Weights of a small mixture-of-experts language model, trained from scratch on English Wikipedia: 32 experts in each of 11 layers, 314M tokens.
Below are experts of layer 3 (counted from 0) of a mixture-of-experts language model. Rows are named router (the router's row for the expert) and show model dimensions 0-255. Each number is 500 + 50 x the weight over its row's rms, rounded and kept within 0 to 999. Numbers have three digits each.
Before each expert's rows: "mostly gets" lists some tokens that are sent to it at least half of the time; "comes before" lists some tokens at least twice as common just after its tokens as in all text. This comes from a sample of Wikipedia text that the model never trained on. Tokens count by the router's weight.

# expert 31
mostly gets: " in", " from", " at", " into", " during", " to"
comes before: " the", " a", "7", "5", "6", "8"
router:486497446453516450475539484532509469467527439553519550459463466404503392528479485459555426515424474545515551504511466531520444548529388440510394544505531560574502486529615531537558470508406521427475538491514510523513527516503466382470439525517514527516445489462485486516524521566509498484487489455434446540537547442579515494515342480430459487513457478497515510475551483496478530509441495491539468476502536500496471533547492399529444462527576643472488522596580486502515483380496450540552538533440430497516463504551502514519458493413559464571428472457541526474618448454471534535489547516505499599536409530564612507566541533558579434556491473509544589495462449512463544463539420486510509366519545444444601633440606473414517547589573488516494434525521610518545481396437490

# expert 1
mostly gets: " pair", " Albums", "Species", "west", " New", " ten"
comes before: "1", "2", "3", " |", "0", "4"
router:597512497562523463466581464526515504483518415508469458450385446544474517479578433499488507457554546481509469514587587605530510469508492503517583433446550497538552386643492503442536436487604561574553471593493576465464443556448538498574538456613474386501526416558555569484517611483434541435512502444528548513471493554428497470474594493548512481536496512493408525409544512476540467416492471437535567498479489468503519474460496445516585587517500456496495463435502479499453516534409582528453517458433421565490521498390548474490480402503533568516444467592550543496510502584590477525527454473497470558520557502499449524515518472529502467417490493401586511397650539489495497428518503498564511471411526480530474420557416450498440466470534501512483526425535488486511558522513523

# expert 3
mostly gets: " June", " July", "---|---|---|---|", " April", " November", "′"
comes before: " ", " |", ":", " /", ";", "---|---|---|---|"
router:456512553491524407444584469421579509464554508457472581464563531504504455432499562454525586517593542480493489548543487479616497488535466467576505471588518481485564447430523464551586470493590464597537549398423522412427542518475474485548348497606593482464517462520509504445521408483513464531457611575552519574415541481501517450578472517509576481464507468431516408432487590503441515447501470412414463483545500452512475524495468492447531532506521524495462398515440435550598533474534519487503457510575510569566493453441568461576521534552501480528523524589460463506415519458452628617481562515493463483476482444474527486550545586499521521535548441521461459506501523517483521613469518479528529543442478444390518515525595587482493568512486431521564552497508541516440480506547554

# expert 9
mostly gets: " UTC", "+", "า", "ง"
comes before: "0", "-", "1", "2", "3", "5"
router:430445504562447535509537495493543511459513495486427553609472499471415504456491547453446539451493504504589492464512622542570568611577578472496519514383487510464484533456596447391537429590434460535554633491555468512541471490520529565506482446516566537547596520509489417573531558369462577540526477521461449541487514443455541491537486504516528529433446528435479567542460529420566477459482514545515522533509561497572475493534491440493574579517473487411572466512503485468511429441435461427571511420481451464485489496497502433449533509473505508525562483518460434493401536446453422605448498437521452548473542557520440460593477497559518516486487630483453502549537406453434424523453495476533623504592527475478441485455511458495452464538497431563467496471634504471468475568516430

# expert 17
mostly gets: " \"", "===", " ==", "====", " ===", " Best"
comes before: "\n", ":", "s", " of", "==", " =="
router:425529456457525459443511461489462624499481542414518474482481548495526488549537423532518453501590566483535449565510492454395540428492416599530464485475601398503435476462461492503461608529540472514364469543489509406499505441547593603525515526470493518424473544449471543481525516475555473542505443565462536495429489511491431449507473544542406522452530452477621429466397505496438486525506460535503526450402558428542487485567520557531496550503443512507436525515459507496465497510528556519557446438669447534525526461429516570454585562487569550504558540578500526565394493594504574565438493487515492481496553459438528453459469521560512499444454508507427460514412527576535464553534531424428452535487534570425512473470586568570535551528528502496524484424599584537497522485525434

# expert 29
mostly gets: " was", " is", " he", " re", " which", " be"
comes before: " a", " was", " the", " been", " be", " not"
router:458503512517514443528456493504538486446544474548430469518445553585558525463480510506485564519523436527419480452475525550511552523482386518462467412454519484449552539526515495447517629474583477472433487475603502503402483465490487540451512448435546512442547511486584515458556481519488518537550576534495518545524550527581544588487496481567554425488557525512511532459584396567599498541515561454306523550603472492503457461512466559341483532501533502590492467452443499421512509435496533488474525485548496523542506445598551404481499515447472443465560529497525484538560516476554447522467562506507465537484492441514445494394571547495379536549484505500436515519507538536392522487463504560472443468560578413379474516547446557492569501551525474459490564556362437489467537465397432

# expert 23
mostly gets: " his", " their", " her", " its", " new", " film"
comes before: "s", " of", ",", ".", " in", " and"
router:530583464473492436513500530516510562518546447476401532392545504476575556529470496501505540514490494513421507542515502536598436524497445544499544588505459470458498567462455522535474490491557530446471500490594480529585460568472539444501538470538421426503530498514572443510434458486524465524551560496552503483569480555512555453560541549484507531515488520446502361442396505523563489537617494550577507518428598531523508568434524548567497463411414514456429501525442470469645472510603574540479484542615412473531497423460445503564467512463497529532515455464529560498571484475388478451539448453457521549497424588488531485396454476485544497455453484549482543540396490499529500565413521495456475691448534523534432571521518488471545503590419490532438575500514372463533516472498531

# expert 12
mostly gets: " =", " |", " ==", " ==="
comes before: " ", "\n", " W", " Chevrolet", " —", " N"
router:488426449488467457517551535560492558451508447467545522532509456495525428537595498452483488454504529450584518608486543457463518458534488475507517554440450583533548410484591483506502500494508592466467520448508549519397502423406528458496527487580504527453452526482424486567518422541572504516524487570451442389449574428514513504459565426470505555488448415561501482571470428594502373417497403422482408485510476559510484475484504457600425507488515463456525516482495520502407465451440473427419461526461571463494651437471581564453460490479471501528492419538493390465402418484585509514511504542564570494471494516517568572555531440494520507524472462474413472512525612484475531490545440548464549407464495602578591513463486501598558439500534458474448472528436515544482535530513563

# expert 14
mostly gets: " John", " make", " William", " David", " Robert", " James"
comes before: "s", "ing", "ed", " to", " in", " a"
router:520535495497500465475485458479395523474471546400463558532527488468445432495424500588436378542590625595515513473486535450489460516390461485484445424489491506545551491418514475592473471453548446476586439526415507479454438539495510533511557475393403471511414552472479511543497480578515494529518523564505489449485436497523537475450356483494501536418500449405555465511581413414508480503542522556459456489542592510526601500498463552493516529455515515601478514527429600521409492451538502462443511561495469542410545427504486508501455582423495486464495518442463479549571588520541537477515450472515501481464593502412378431478485523524510475502527401563465461531586451522551527469503549491474414516496545517374509396431504497463494439484433450522511573477561418504470521435450547

# expert 30
mostly gets: " all", " under", " time", " out", " season", " over"
comes before: " of", ".", "s", ",", " in", " to"
router:529548455539457522538460561453474596454503457509576521432535583524451542502450468474545428534497474576466464460539441450476490493476487441511566397481508469523463519573555478593523582510490505473524477518559545554470557529487570549593438470601489605528452489546473483442435482574516539593392541502582524467434527437535493574423598469547461487527536577517464528448504516491470555407410519511499488452497573545439478470445544464478534471508511518465477505390402503507433526462613506527437587445460516525498417493591478469514529505458587428487431544486446490512484435472546538462572443516417523496453414573472529487553521484462473494584451628456444518479530514519423470491559448452498425550421558591398544445493529412501580462582444478507483612469535527483440477481496398

# expert 7
mostly gets: "In", "%", " In", " million", "|", "Se"
comes before: "0", " |", "1", "|", "8", "7"
router:526448493470493458530435453468633390570533528573550576484515488509554575495599520554438473427483382565516452508559444383566611525524466508501502507537575469466499530535450533583470480505490433473528579470426525480447392561571525506477488548383399580576591529473485574524508490522441565507489432503349490566447492480524576462418539518528546495496492469572432484440494491574573574538557421519456507612515379556488493511500557469551539560484540581558519474483504482522511475552441513493562485560406477493565500574443478582547551516518536553469565436538544550586491530497526547493526516536535501472540509518540538435467539516489458478483488405480462538536434507510522456574556482493502513587457565476405526464548490485532576433526418468468470461447508532440457446537545524

# expert 8
mostly gets: "′", "″", " km", "°", " m", " kg"
comes before: " |", "0", "2", "1", "%", "5"
router:486510470527526444499431510516472489548442465605506516517413586483570466550476527542458556542463537575481537537480587481442516476487505505509483584525506532509507519593516549508511455399494440541526475495494501501506461559491496536480502470531486525519516552446336396477508632535498512530434500522468477435480517567481491539549440502551469484476401439485418504439589531499492507590534501412477535520510512540510433430471537514485577495472538429517541468357492527505404571500517499512522411465525444516465495536484450541451473562510534558440467397525600569511542472522447521613503466437498471377393597481505386390622532560563484464546486559511504496533494596466401485483522518508453476506487466620491437587579478517562536544584518391531436555464560495524497445451442548

# expert 10
mostly gets: "\".", ".\"", " N", " T", " C", ")."
comes before: "\n", " The", " In", " He", " It", " This"
router:522511560534578423505554529484550483533544433478509488486509438493518533492561470538372427613544416514590519546532554515432571441470561541416572506486474503526513543497481490449496496493390523419486520474517594446474481484464575453509490558500561531485472447626517403575533443380511536480501515592518477383484437484515428467463567425543532473527460516511517493465479427541573457445465473470512553584507498473571505552449568462474462489496577478441487424585573484524444523539405516577412448514417620443458415498493489535497581550629510545478518490506489445521390516504446527462524462483493578488550477518497518529386435517547473506471553542426454505432557413510519513508416551453430429512489481519592452519535503485437514521445529560432512533438423518504485450540387524

# expert 20
mostly gets: " of", ")", " Of", "\")"
comes before: " the", " |", "–", ")", "),", ")."
router:514462375469457600464561505566442492566505463525561516496517465570541409568581387533409518501483420429544523464502516527550403550584532496494517456488542541511537466500608446496613550540503541504528555589521478453549525461475517593554519475590524435534541581438537526444485546484482482579538433457460468427554552517437524527450529527509486442504348502578522498526508444484503513540490517513578563498403513444557446584432563579584472411582459571493508538561516480449474491427447424516535473588508539493528488507578534538631483472545506539491493462477565527565508452545483592465549519580487519485447598473489523456515529448515499571559475620466506438541620502472459488456504427476494501457466493534496469470465442498517475475531449586431422527504514506583561544552455547

# expert 22
mostly gets: " by", " against", "=", " on", " for", " among"
comes before: " the", " a", " first", " his", " United", " same"
router:517597520482489521501486526513401484410462385520471552538552436521550538595566440456436509428419468420497482424492436493475465529498463387562442461499505513596579417509585556534527471471493576453510443520556499444564556499495460466499415493552538478497455596507488587457483544528587556510515512565507539544521525471491441468488448615488372476528442421528447527560412491457660542514496471581632522401487475515546498520470535524554506460520536580447549493487584417452442533477459529429489490509469460391491442446486564531483488441548489578556489442506469513475530485459453507437463457543515501435506513586455482559495470471555535496533487460513514511510491497446478452416602422491501579490594474453547371482380566450449470538459466490481503473478481482498447499452565456

# expert 11
mostly gets: "'", "’", " You", " Producer", "roll"
comes before: "s", " ", " |", "0", " —", "3"
router:413481520543479533542513508484538394495527461526466478520431436479448480582501614544548545513507531542469486477555496424449374540488471463494539515484532480419411390563420527527470474490496510460522573539505530536435422416491481556437567548480502422499484485584551486471515530455483487397499497511523442452538508548496492477486498476487409358412443450503524478517438495606639472533422503501450566539528526440432509467448505542540500457538488445483593542483555407481486436447450490631400530519519485547510499541510542566484473398546498554558513542522525456368431510581474485518478460573444555493436548467574597496538581510497487498448491669512435495481491529510441507582503446484599447496518464534488499504549516422477570556466480598456580497551458452503456444502459489

# expert 4
mostly gets: "\"", "\",", "\".", ".\"", "”", " Love"
comes before: " ", "\n", " (", "|", " —", " −"
router:497457490506481447432551522561554481475541481530453443565453534517488494559506544518448460523478494526529558638500494468436450531518469507543450560546505449453416535489504554357510453547508552456489425451445549456417526430542517543479493627576511517544532498591398495435583488524421437485521473534460526466450549512509585490534544451639439457492498460477494438447456427571511471504421548469533466454476465441459511447508514570499383544471463426482570495584484480460417546435493564424441529505473458528555588437501539497497472505467446495574569487527526474472469391542491467463494475493533575556605582423421439560490499558470513540486452490473508494376544588554480530382431491477577525461502433559422560498497553526538546518450601563541583487523433457464496482399503501

# expert 16
mostly gets: "ants", "s", "ers", "rap", "ations", "ists"
comes before: ",", ".", " of", "s", " and", " in"
router:488411483490477545568543553519512461545564498466471425482489385489509512547540433487531421503511594541444508530526499518469506469521514481492424570445497470487559428519532505508458545580480487599528498565490548610530395461457539578445516531500447502477564489511442556509513511445470506441538526487430553457491532525479404459611530479554494572433477489420522486486404590501509511563424474458497529386546458510473508439491603510566423513550588429439549527508598467518432567616452562456507472516560497485476467557529473610375509501475543432462568426531546555462517469445444487437503484539501498520509601452505502561477504522416428555521502389429474409510436486527426486464559598559560434512509478439526449550446592577475533502400545531476550441478549477433515539596475524